Weights of a small mixture-of-experts language model, trained from scratch on English Wikipedia.
Experts: 16 experts in each of 8 layers, 128 ReLU neurons an expert, 4 picks a token.
Training: a variant of Adam for the experts, 885M tokens, 1886 steps.
Below are experts of layer 4 (counted from 0) of a mixture-of-experts language model. Rows are named router (the router's row for the expert), up (a neuron's input weights, with its number), down (a neuron's output weights, with its number) and show model dimensions 0-223. Each number is 128 + 32 x the weight over its row's rms, rounded and kept within 0 to 255.
Before each expert's rows: "gets" lists some tokens that make up at least twice as much of what it gets as of all text; "comes before" lists some tokens at least twice as common just after its tokens as in all text. This comes from a sample of Wikipedia text that the model never trained on. Tokens count by the router's weight.

# expert 4
gets: " the", " (", " to", " a", " in", " and"
comes before: " the", " ", " a", " re", " be", " f"
router [137 158 171 131 103 112 155  90 149  60 150 129 101 163 163 139  93 186 151 146 129 180 136 169 117 132 177 114  98 120 132 144 105 170 148  65 137 110 108 102 120 103 162 150 124 159 145 104 152 180 103 114 121 115 145  98 128 139 155 104 158 103 213 166 117 119 101 159  86  97  52 133 118 126 139 130 142 149 143 167 194 122 198 106 122 127 178 100 132  51 172 130 141  88 107 136 162 124 135 131 108 130 102 150 107 158 222 130  95 181  77 147 117 128 115 133 155  77 169 209 102 116 138 192  98  95  60  89 145 167 127 162 145 103 154 119 126  79 132 154 123  74 120 172 146 131 112 149 138  89 121 137  83 147 151 145 110 128  72 113 141  95 110 195 109 155 165 148 137  46 125 161 157 148 108 124  93  79 135  64 109 166 110  74 126 138 177 118  96 155 166 110 139 122  63 150 120 127 185 181 160 106 146 156 137 134 156 173 155 146 135 201 158 139 103 141 166 151 108  99  94 134 132 164]
up0 [109 155 131  91 135 103 143 175 127 144 172 105 122 172 104  57 119 111 133 126 164 155 198 135  88 139 115 142 155 141 133 170  87 123  99 147  92 114 116 121 103  65  62  94 156 154 103  92  90 157 146 162 182 128 156 139 119 181 165  86 133 192 133 165 126  74 141  97 162 129 125 151 118 122  82 152  91 109 133 142 105 142 175 125 169 126 135 149  91 135  94 122 111 102 156 160 120 145 133  81 148 118 128 161 175  91 131 103 103 147  86 147 119 172 132  75 171 141  64 187 165 149 123  63 131  73 130 138 171 143 105 142 139  58 135  87 116 145 160 138 110 160  87 136 200 136  64 142 189  93 146 164  62 150 122  96 104 135  86 147  27 131 130 167 140 154  75 129 144 129 145 112  79 122 143 147 126 111  79 102 184 178  77 148 133  98 123 114 205 159  97  98 105  91 125 125  82  94  83 104 120  84 138 179 168 154 124  83 131 117  88 137 102 116 142 191 128 140  90 134 118 120 101  84]
down0 [127 136 125 161 255  87  75  96 160  91 131 150  88 125 114 106 133 102 122 132 179 147 119 154 131 147 118 146 136 136 111 138 126 128 140 193 100 141 125 145 121  96 156 106 156 101 158 201  76 133  81 158  83 144 119 103 108 108 139  95 142 196  92 128  22 118 123  72 201 137  83 132  90 157 100  95 142 170  71 176 127 115 174 197 141 120 196 166 122 110 110 136 136 111 132 129 103 115 142 120 190 145  90 126 142 138 157 144 113 173 115 125  83 135  89 162 121 119 126 107 187 137 173 126 139 152 155 139 116 117 146  76 198  98 106 142 183 142 120 179 145  99 140 120 176 154 134  71 174 115 110 150 128  84 169 166 186 113 182 157  93 130 116 168 117 113 125  64  90 107  90 123  83 143 118 126 156 120 118 113 162 123 122 145 131  96 131 164 107 177 157  78 128 164 104 120 144 125 147  91  95 129  84  99 148  98 112  96 164 219 110  96 111 175 131 112 147 120 146  88 154 135 103  90]
up1 [163 166 120 160 116 164 130 107  79 131 153 151 115 107 138  92  75  94 113 136 134 117  92 196 117 105  67 114 155 127 138 113 196 120 135 138 107 111 148 149 147 181 130 112 121 111 158 138 131 103 146 116 171  69  65 126 130 124 124 139 160 138  88  93 111 103  57 147 125 117 110 185 143 142  73 153 141 122 171 134 109  80 112  38  90 113  95 128  95 162 133  81 155 140 135 106  95 151 138 136 134 132  92 137  97 121 139 223 166  91 138  80 159 106 107 131 161 168  85 113  98 113 104 137 134 123  99 134  91 146 102 153 123 207  52 133 126 139 146 164  98 135  94 158  88 110 102 131 141 143 116 122 126  97 102 174 143 182 122 146  92 113 140 126 115  66 104  83 126 224 143 105 140 176 155  49 163 129  97  99 164 113 104  89 180 109  46 127 149 183 120 133 136 108  71 123 111 118 100 107 161 170 179 135  95 148 157 118 104  98  62 116  86 130 142 174  98 196  73  81 116 131 129 142]
down1 [121  51  99 124 151 153 115 144 133 110 123 145 144 107  80 120 121 121 118 159 133 136 140  87  90 154  73 179 107 149 108 121 129  97  97 203 112 167  87  82 134 104 147 137 133 108  85 110 127 115  90 108 138 178 115 123 101 129 108 170 133  84  80 135  97 100 126 136 128 119 158  32 106 129 184 153 154 125  60 144 199 146 207 130 115 165 125 103 119 118 123 168 108 167 194  27  84 138 127 196 109 111 168  78 165  88 105 138 159 145 182 183 152  91 187 130 172 166 148 129 108 108 148 145  95 184 104 131 118 176 123 178 156  58 111 157 151 151 142 126 145 162  79 118 155 100 104 128  95 170 159 119 148 116 151  91 136 133  65 140 143 180 136  80 203 121  96 147 112 142 112 168 142 153 123 152 104 160 126  83 112 106 137 131 120  89 106 132  74 102 124  73  88  97 156 199 195 129 149  97 138 129 135 119 133 100 139 147  92 167 119 131 114 108 133 173 147 119 147 175 133  94 116 120]

# expert 9
gets: "s", ",", "\"", ")", " |", "'"
comes before: ",", "\n", ".", " and", " (", " in"
router [130 182 101  91 117  99 137 158 132 108 133 148 134 136 112 147 165 131  89 112  95 126 112  81 124 106  99  95 111  77  98 117 159  69 140 141 116 157 138 178 122 132 158 163 124 174 123 162 148 138 152  92 101 137 115 101 126 124  98 164 101 102  88 149 131 138  75  58 115 145 130 154 121  83 145 114  87 147  98 135 153 138 177 112 106 153  26  87 118 170  74  81 171 180 145  84 118 125  87  92 140 170 145 179  99 137 110 128 199  93 141  49  78 150 146 176  86 151 155  78 148 137 121 132 117 155 171 155 126  93  93 126  87 135 162 107 131  71  96 118 147 186 137 135 158 119 101 127 163 125 119 153 164 146 134 154 102 120 151 170 124  18 103 181 137 131 205 183 105 160 134 127 123 126 131  78 115 154  98  76 138 148 124 180 112  70 111 129 179 152  63 152 116 142 148 152 125 154  89 104 137 148 119 175 134 110  86 119 109  67 150  42 102 169 163 184 134 100 129 155 160 136 103 125]
up0 [116 146 131  30 119  98 143 126 176 134 159 171 104 116 140 119 145 160 143 132 103 190 122 165 145 150 109 119 135 149 147 139 164 156  69 153  95 164 123 120 103 160 111  32 151  86 136 122 124 117 151  85 170 118 125  99  95 133 138 139 132 197 122 161 146  90 153 146 129 117 151 127 139 124  63 151 136 111 147 113  96 143 135 153 129 115  90  91 172 106 165 170 150 135 118 125  83 127 143 150 151 158 123 130 218 123 160 162 170 104  50 154 106 148 161 122 142 116 134 102 148 105  67 164 139 175  88 110 176 111  99 111  95 133 151 174 180 132 203 143 125 173 118 136 104 121 150 140 127  79 140  91 136  77 159 159 158 130 149 125 177   0  92 141 113 113 168  60 178 118 166 122  97  93 158  89 141  84  68 141 127  71 135 134  72 160 153 129 126 131 159 124  97 121 113 101 114 147 137 119 159  95 147 142 131 114 229 104 138 107 125 138 152 124 123 187 167 197 111 121 114  91 123 121]
down0 [ 92  72 133 152 119 111 152 140 179 126 179 156 180 123 106 126 100 182 160 129 149  82  98 136 146 151 110 103 108 108  84 122 120 149 154 121 160  92 162 118  86 133 143 122 138 101 131 119 136 119 122 143 134 108 159  92 106 136 242 170 126 121  95 157 135 111 144 157 132  65 217 137 117  80 117  83 113 117  96 164  67 103 144  80 146 166 185 141 127 173 102 171 173 120 129 124 157  57 167 171 110  83 124 114 115 114 117 140  88 106 139 143 135 104  69 159  81 145 143  99  92 131 122 135 106 141 147  77 137 139 122 133  42 136 104 118  97 165 129 149  91 111 184 139 101 140 118 119  75 135 120 180  84 103 102 116 116 125 148 186 149 117 143  88  93 128 161  67 106 165  73 138  62 162 132 132 123  91 105 125  81  56 103 150 103 103 147 157  77 143  74  88  63 149 120 103 222 157  54 133 138 114 128 121 116 127 164 167  97 162 160 150 163  88 100 144 129 135 141 133 108  82 127  89]
up1 [110 147  73 109 150 142 110 126 112  90 146 132  74 160 144 138 112 128 141 127 123 154  88  96  93 122 173  88 109 132 164  71 143 137 129  82 124  99 137 105  79 138 127 125 125  91 160  85 109 129  88  67 146 136  94 119 131 121 140 122  60 163 137  57 133 184 120  68 139 161 108 114 132 192 129 141 172  63 134  91 192 126 239 137  99 102 151 145 150 153 134 158  86 112 188 115 116 158 134 126  72 123 148 118 127 187  88  97 101 115 158 121  92 199 181 122 172 180 131 149 150 123 118 161 147 115 224  87 189  90 156 122 172 133 156 109 147 139  78 117  68 133 125 107 132 182 143 145  95 134 141 165 145 139 116  98 138 154 156 147  91 155 122 150  93  95 121 112 174 145 145 160  94  75  86  92 113 131 156 130 174  51 102 100 146  98  73 133 114 105 139  84  87 107 138 141 147 100 116 102 174 134 144 105  82 167  99 151 105  83 132  88  86 123 101 126 173 143  81 173 149 141 111  77]
down1 [119  65 168 193  74 126 169 179 141 162 102 148 139 104  87 133 206  95 172 117  58 143  82 108 120  73 111 106 140 133 183 137 129 149 148 117  95 158  77 128  92 154 155  64 153 163 169 197 109 123 145  96 107  54 177  76 145 194 123 208 110 122 139 124 122 130 123 142 118 146  73 134 142 140 134 114  88  95 156 101  88 157 141 122  71 184 109 134 109  98 171 198 203  90 123 129 136 115 111 121  94 120 189 109 138 137 106 165  98 104 177 162 154  94 148 100  94 137  28  80 104 133 119  95 143 124 116 163  87 124  77 120 151 112 159 133  92 132 109 120 118 124 119 125 172 103 136 163 190  69 164 114 127 117 109 140 183 130 145 147 138 156 144 101 114 107 126 185  99 164 134 170 124 118 150 113 173  85  72 128 143 109 178 151 113 149 129 167  81  95 100 136 160 112  99 102 134 144 154 120 134  89 142 121 106  73 126 111 186 163 125 125 168  87  95 152 135 114 140 121 110 145 125 117]

# expert 6
gets: " 19", " 1", " 2", " 3", "2", " 4"
comes before: " |", ".", ",", ")", ";", "–"
router [126 158 132 150 146 145 149 188 133 183 111 125 111 148 120 120  79 117 108 126  85 130 139 146  91 167 146 120 107 106 161 137 172 143  90 186 151 101 107 181 103  95 130 157 167  91 159 125 131 116 126 132 136 148 152 161 138 144 108  28  85  90  75  83 149 194 149 128 184  93 153 116 195 103 128 141 156 145 157 182 150 149 135 132 136 145 138  94  84 176 124 163 105  98 158 120 134 185 152 125  68 147 152 150 126 155 145 156 123 149  89 158 140 144 162 111 101 190  84 114 129  97  71 107 152  97 128 151 162  73  69 117 101 156  88 114  94  69 126  96 191 143  69 137 149 154  72  89 183  97 106 127  76 117 159 103 112 156 128 134  88 153 140 113 116  91  65 139 117 182 112 150 141 137 141  87 187 152 139 126 146 102 194 176 137 159 168 119 132 140 149  89 102  97  95 105  58  76 103 157  98  92 101  80 124 104 148  48  87  78 153 103 134 109 151 130 106 135 135  85  94 107 185 134]
up0 [131 141 134  85 118 111 135 110 153 149 134 188 109 155 178 251 153 145 126 162 115 168 109  76 127 140 148 157 125 115 148 174 156  64 142 114  98 117 143  95 128 137 117  86 186 147 169 201 104 164 111  92 113 131 123 158 201 119 148 103 103 153 140 150 163  80 125 139 111 114 110 167 166 121  97 186 124 155  73 129 128 132 146  86  87  92 125 153 154 132 139 107 143 153  69 128  80 163 122 115 157 104 195 141 104  91 119 201 137 133 165 113 125 162  97  92 132 163 146 121 129 136 196  85  82 141 132 183 140  86 119 124 174 149 110  98 176 176 126 170 106 165 152 125  93 112 186 114 153  84 166 154  78 199 176 151 147 120 142 162 144 122 161  81 134 132 171 114  94 182 144 137 119  92 150 107  95 188 126 106 153 129 134 121 125 136 118 102 109 106 120 120  83 159  59 109  84  84 102  88 103 202 166 103 143 145 133  94 114 114 120 108 114  95  90 135 100 100 103 112  89 122 172  49]
down0 [ 69 108 114 136 132 100 120 148 157 104 129 183 152 124 128 153 184 205  25  97 114 141 104 147 171 131  63 156 140 172  34 145 125 126 105 101 145 125 162 111 127  80 129 163 173  79 104 129 126 106  71 111 142 138 149 148 145 152 151 120 170  98 124 120 145 108 149 176 170 153 156 107 154 127 147 170  94 158 132 122  57 161 103 135 114 137 100 116  82 156 143 111 151 127  97 104 123 133 107 192  99 221 153 106  81 116 144  88 123 119 140 138 167 122 165 107  93  93  98 149 176 119 123  95 110 173 137 160 130 134 162  97 129 144 113 138 104 120 135  87 113 137 105 191  83 147 170 175 119 142 102 178  69 120  96 102 110 159 141 100 129 164 153  74 139 140  90 147 113 132  79 183  73 113 107 168 178 131 136 210 124 140 122 104 156 130 107 122 144 156 163  73 143 113  67  98 104 160  70 170 132 100 109  71 156 132 117  71  54 117 133 121 156 152 182 179 139 159 161 120 155 147 123 134]
up1 [119  91 178  70 140 133  89  76 151 175 138  81 110 171 109 123 136  94 133 111 168 162 135 145 177 116 145  59 135  98  77 148 128 103 146  88 153 110 115  68 153 134 132 112 112 130 114  89 141 118 176 143 123  96 179 135  95 149 157 150 125 128 171  80 198 139 128 160 109 117  90 146  64 157 145 111 173  50 160  92 118  94 223 133  90  76  86 118 110 116  67 118 131 125 156 142 138 145 118 149 127 168 120 109 145 147 123 194  80 133 136 111 133 177 138 173 138  88 166 109 162 164 106 146 184 106  99 142 162 112 124 150  23  96 146 146 156 161 151 159 135 154 125 130 177 103 139 154  85 129 168 133 143  75  76 167  74 129 150 206 155 118 183  93 131 152 127 145 148 132 119  88 137 157  85 118 105 156 116 149  71  61 181 107 160 136 118 148 163 144  75 131  83  91 152  88 141 105  98 109  95 112 109 124 164 117 142  59 107  89 105 105  96 141 145 142 173 151 163 141 112 129 155 115]
down1 [145 147 116 162 160 102 135 173 138 144 145 123 197 118 146 142 155 104 153 110 153 101 102  65 102 106 157  98 157 172 120 101 123 122 144 118 171 161 187 121 125 175 142  96 107 152  83 154 143  87 162 157 160 177  83 221 108 164  94 136 149  89  90 106 198 132 140 119  94 185 140  47 137 177 120 119 130 101 150 104 136 136 132 123  57 126 130  80 118  99 114 161 141 137 135  86 102 137 125 121  92 152 105  94 148 107 143 175 130 150 128 142  93 129  94 122  86 165  82 171 184  83 196 107 136 125 149 155 129 136 108 139 116 136 128 126 107  58  76 129 129 119 181 147  84 115 165 129 101  63 194 126 117  98 193 122 163 178 124 123 122  96  92 180 133 110 126 118 149  70 147 175 119 127 164 168  48 136 151 117 149 143 164 151 103 151 153 153  94 105  94 186 134 174  96 114 148 151  76  92 188 125 175 151 136 158 138 153 170  87 136 154 144 141 138 112 144 122 201  89 160  65  99  96]

# expert 14
gets: ".", ",", " |", "-", " and", ";"
comes before: "\n", " The", " 0", " 19", " 1", " In"
router [126 159 116 176 136 100 106 134 145 125 147 101 137 138 130  71 185 169 110  94 116 119 102  88  80 156 103 117  95 100 135 134  70  68 181 135 151 172 136 185  94  76 163 107 113 115 170 136 141 112 176 125 115 112 150  92 172 155  87 142 177 176 185  98  91 121  82 107 118 106  82 183 107 143 116 116 170 128 102 130 103 128 166 103  84 110  96 105 115 152 137 139 144 176 115  96 143  81  85 104 143 152  84 172 152 133 162 120 206 130 101  94 150 151 126 128  91 172 160  88  77 148  96 162 195 146 125 144 123 142  73  88 146 118 123 194 151  65  78  89 100  83 176 124 146 171 140 113 109 193 112 145 130 140 144 128  85 125  90 145 133  89 104 193 172 172 140  75 151 184 107 162 131 155 127  50 109  73 117 149 108 123 123 164 169  78 135 122 111 158 101 146  57 153  90 138 122 170 112 149 105 116 193 144 115  94  82 122 125 128 150  76  92 150 138 147 187 111 129 142 140 156 117  88]
up0 [160  80 118 109 113 171 141  83 141 102 123 157  94 159 124 150 129  62 157 133 170 176  79 123 129 126 161 167  97  59 153 175 144 149  60 135 133 108 160 124 146  88 104  84 209 122 119 162 149 111 123 113 187 163 180 132 149 117 102 138 130 149  71 123 149  87 203 138 138 157 138 126 186  91 120 136 125 143 121 118 104 183 184 115 109  70  96  74 156 149 114 111 198 175 131  92  86 157 126 135 119 100 118 137 114 133 122 112 150  57 143 113 146 143 163 147 119 104 197 126 108 126  42 114 135 177  67  98  82 121 122 194 115 155 134 169 126 183 136 155 168 147 150 112 114 125 173  84 115 139 157 148 158 117 148 128 117  93 117 150 154 158 114 154 195 194 117 105 158 144 119 176 156 191  96 145 170 191 137 115 155 148 127 157 129 158  97 156 146 142  53  62 127 140 173 120 142 158 134 145 148 119 118 171 142 135 164 106 111 123  86 114 114 146 111 131 134 165 174 111 129 193 171 169]
down0 [162 119 169 177 112 101 126  69 151  93 126  95 133 164 141 110 118 166 112 101 125 168 187 116  81 136 143 107 135 139 114 115 147 132 154 105 168  95 122 170  98 101 100 123 132 168  94 127 151 136 139 134 161  83  89 136 138 113 136 166 187 144 189 182 148 122 106 165 152 124 102  90 113 140  98 163 170 138 137 175 141 108 147  95  81 155 135 105 164 141  92 150 144 152 118 164 109 149 100 123 145  90 151 124 194 118 163 135 123 103 114 124 128 130 116 141 110 110 102 128  99  72 110 195 169 103 157 121 108 141 166 108 142  92 145 159 180 168  97  97 237 139  88 158  13 148 106  96 160 129 116  85  79 120  99 102  53 127 129 113 110  73 130 144 158 122 158 129 143 147 113 134 145 132 136 140 145 103 147 154 151  57 186  89  93 141 193 181 112 134 126 137 137 179 134 195 172  72 169 147 138 151 125 149  97 170  74  91 135  79 179 115 131 153  80 111 178 197  75 132 111 190 154 154]
up1 [139 149 173 104 116 119 166 138 105 215 145 169 159 110 154 136 165 146 155 168 128 181 121 159 123 131 133  87 101 113 141 149 206  93 100  79 114 166 121 136 134 161 158 149 138 146  96 126  94 142 121  98 202 154 132 197  85 107 139 103 160 170 162 139 111 134 149 155  66 155 149 212 101 110 136 184 125 144  93 120 178  97 125 127 133  95 126 155 133 147 100 150 173 127 167 141  94 153 103 165  83  97 135 130 198 156 179 137 104 127 123 147 139 158 100 105 166 131 126 133 103  76 104 129  94 178  99 166 185 152  91 122 186 113 196 145 134 160 151 156  94 163 133 174 123 123 143  73 160 135 130 115 137 138 158 100 107 127 126 161 135  95 168 104  82 118  84 139  35  75 169 122 112  84  73 132 142 129 136 133  69 139 117 130  96 143  98 146 139  52  94  69  83  98  43 151  80 113 157  92 135 111 166  97 136 151 138 135 132 129 115 172 197 155 150 109 157 123 141 111  92 179 113 104]
down1 [113  97 134 106 111 143 147 182 132 134 152 168 153 146 129 126 139 156  95 156 138  94 160 131 106  81 171 117 103 107 188 161 111 156 105 113 149 142 142 147 131  60  61 110 148 171 135 137 129 171 134  86 101 103 178  99  89 143 101 173 167 119 160 182  72 147 182  86 139 156 130 146 151 154 104 133 134 131 124 119 123 128 192 143 186 107 133 130 177 116 125 100 154 182 126 123 145 164 121 185  98  99  76 123 115 102 158 181  78  43 120 165 100 152  85 151 161 148 161  77  94 104 116 148 143 122  90  67 159 164 114 180 183 165 137 143 122 144 180  91 157 143 110 154 144 141 190  75 161  99 102 103 112 156 151 143  94  96  95 117 144 127 151 101 146 126  97 132 138  82 124  82 129 132 147 111 146 150 160 177  75 108 110 105 100 114  53 166  95 152 143 141 125 134 112 143 111 137 194 151 126 162 164  86  93 154 135 120 143 106 255 135 104 114 108 121 216 157 133 179 139 107 171 124]

# expert 2
gets: "\n", "==", " T", " S", "===", " A"
comes before: "\n", "-", "==", "|", "S", "The"
router [164 138 102  74 139  92 164 120 179  96 135  97 158 149  95 147 172  91 164 104 130 122 126 119  86 180 133  93 164 154 154 118  84 122  88 118 127 188 180 128  77 147  88 158 134  85 143 103  96 100 132  86 120 178 131 120 113 125 114 117 129 107  91  83 106 156  94 119 137 127 142 166 118 131  91 215 175 118 146 170 124 156 127 157 102 149 161 105 132  60 120  72 118 101 147 162 118 166 155 142 124 110 106 189 188 130 133 113 151  85 196 140 179 126 196 106 157  79  73 138  97 132 102 156 168 164 103 129 140  50 127 146 176 152 125 142 123 137 189 140 113  99 133 151 101 179  92 119  81 172 158 159 125 164 122 101  78  61  38 133 169 108  88 122 171 123 140  82 152 206 111 150 184 137 140 135 131  95 108 136 136 129  91 138 164 200 179  87 152  82 153  67 153 132  70 109 146 101  95 136 125 149 154 106 134  87 171  97 163  92 135 101 119 143 145 121 143 109 144 102 125 120 135 124]
up0 [132 178 152 139  92 150 125 166 130 141 187 129 163 123 122  73 118  66 131 101 144 188 153  56 158 160 131 117 168  97 105 212 104 137 117 134 150  81 140  55  92 112  77 122 112 139 176 147 115 118 170 165 140 134 108 147 112 117 144 104 138 154 146 169  98 137 164 157  99 121  70 148 139 121 153 164  74 172  82 127  95 133 147 142  97 133 122 160 129  67 116 135 148 128 149 147  90 148 118  93  19  95 161 144 133 195 104 121 207 182 125 127 110 139 163 150 139 123 153 141 149 108 153 166 193  94  97 208 179 135 126 149 118 136 114 126 123 162 165 193  71 152 155 150 106 112 132  86 101 147 134 177  78 123 148 201 148 149  96 125 111 123  76 171 105 169 153 117 156 115 145 145 133 146 113 144 162 132 173 151 144 154 163 109 138 132 199 120 115 146 102 162 131  96 160  90  70  92 144 147 122 106 165 182 146 110  98  97  84 148 171 202 121 178 155 102 142 172 114 129 142 124 128 117]
down0 [133  62 115 101 129 121 137 151  69 150 167 150 130 148  92 137 170 207  80 134 175 130 141 131 152  61 130 140 110 114 149 172 165  75 144 135  89 123  89 165 118 117 111 153 153 157 109 158 129 169 144 113 156 120 133 133 140 192 156 139 148  87 122 103  71 100 118  86 117 166 106 119 123 164  88  97  48  95 184  98  63 108 141 114  88 135  87  34 100 174 116  98 118 165  45  99 206  80 138  96 102 101 108 139 124 142  93 126 105  45 126 101 137 111 148 178 106 124 124 130 129 130 100 107  80 134 108 100 158 141 154 147 104 123 107 106 130 111 114  99 117 145 115 174 157 123 134  73 107 122 160 179 120  98 156 111 158  86 124 137  90  67 175  85 128 137 148  79 148 161 145  60  83 127 136 106  81 143 131 115 134 119  87 184  97 162  25 151 124 133 104 117  96 120  60 161 121 158 117 131 133  88 145  94 157 176 116 164 144  97 134 123 177 143 123 110 111 142 132 128 166 140 102  80]
up1 [138  68 115 176 115  90 139  75  86 158 129 125 114  82  95 147 147 102 132 137  94 193 192 168 197 170 157 106 149 196 122 111 170 164 192  95 200 128 133 155 115 146 159 104 134 106 110 106 154 129 125 122 161 129 143  97 119 145 177 149  95 110 111 134 107 113 131 136  85  84 145  91 181 186 162 139 112 107 139 103 101 156 162 153 153 141 114 125 120 156 133 130 161  98 155 126 148 129 144 128  29 145 178 156 148 153  56 141 118 133 166 130 110 146 117 157 170 123 174 174  43 197 159 138 112 117 157 134 126 136 150 153 103 135  79 136 173 124 129 109 145 105 162 109 137 130 153 139 147 185 168 187 151  91 193 116 124 136 121  76 126 119 124 123  68 117 112 121 152 171 140  96  97 112 118 155 142  88  97 141 116 101 217 129  97  98  77 139 160 173 107 107 147 145 130 109 131 145 135  44 148  87 153 130  51 113 157 145 161  72 137 161 140  90 107  89 165 150 147  62 124 172 116 102]
down1 [119 171 181 137 146 113 118 181 102 187 146 143 112 126 113 141 108 141  80 116 112 103 175 119 161 132 142 166 137 121 184 158 103 147 152  51  73 132 126 120 166 122 126  86 150  83 178  75 136 113  75 126 161 143 165 188 120  97 164  79 142 167 117 117 113 149 103 126 106  62 116 100 127 144 116 129 208 122 124 116 175 158 129 122 124 147 112  98 162 182 118 136 195 106 104 209  89  87 101 109 145 161 106 163 135 104 174 120 118 167 162 192 101 127 123 160 129 133  89 112  48  87 109 130 186 135 106 113 120 113 144 104  71 141  98 103 115  97 142 102  96 139 136 138 145 130  90 167 112  93  85 118 142 121 104 155 170 110  92  99 133 187 156 102  98  99  82 116 118 133 169  95  97 107 118 126  89 152 165 107 156 117 133  80 182 168 176 132 144 143 108  67  77 151  43 100 145 176 148  91 157 123  97 166  64 132  84  88 128 121 133 150  91 140 127  97 116 131 144 178 119 215 110 179]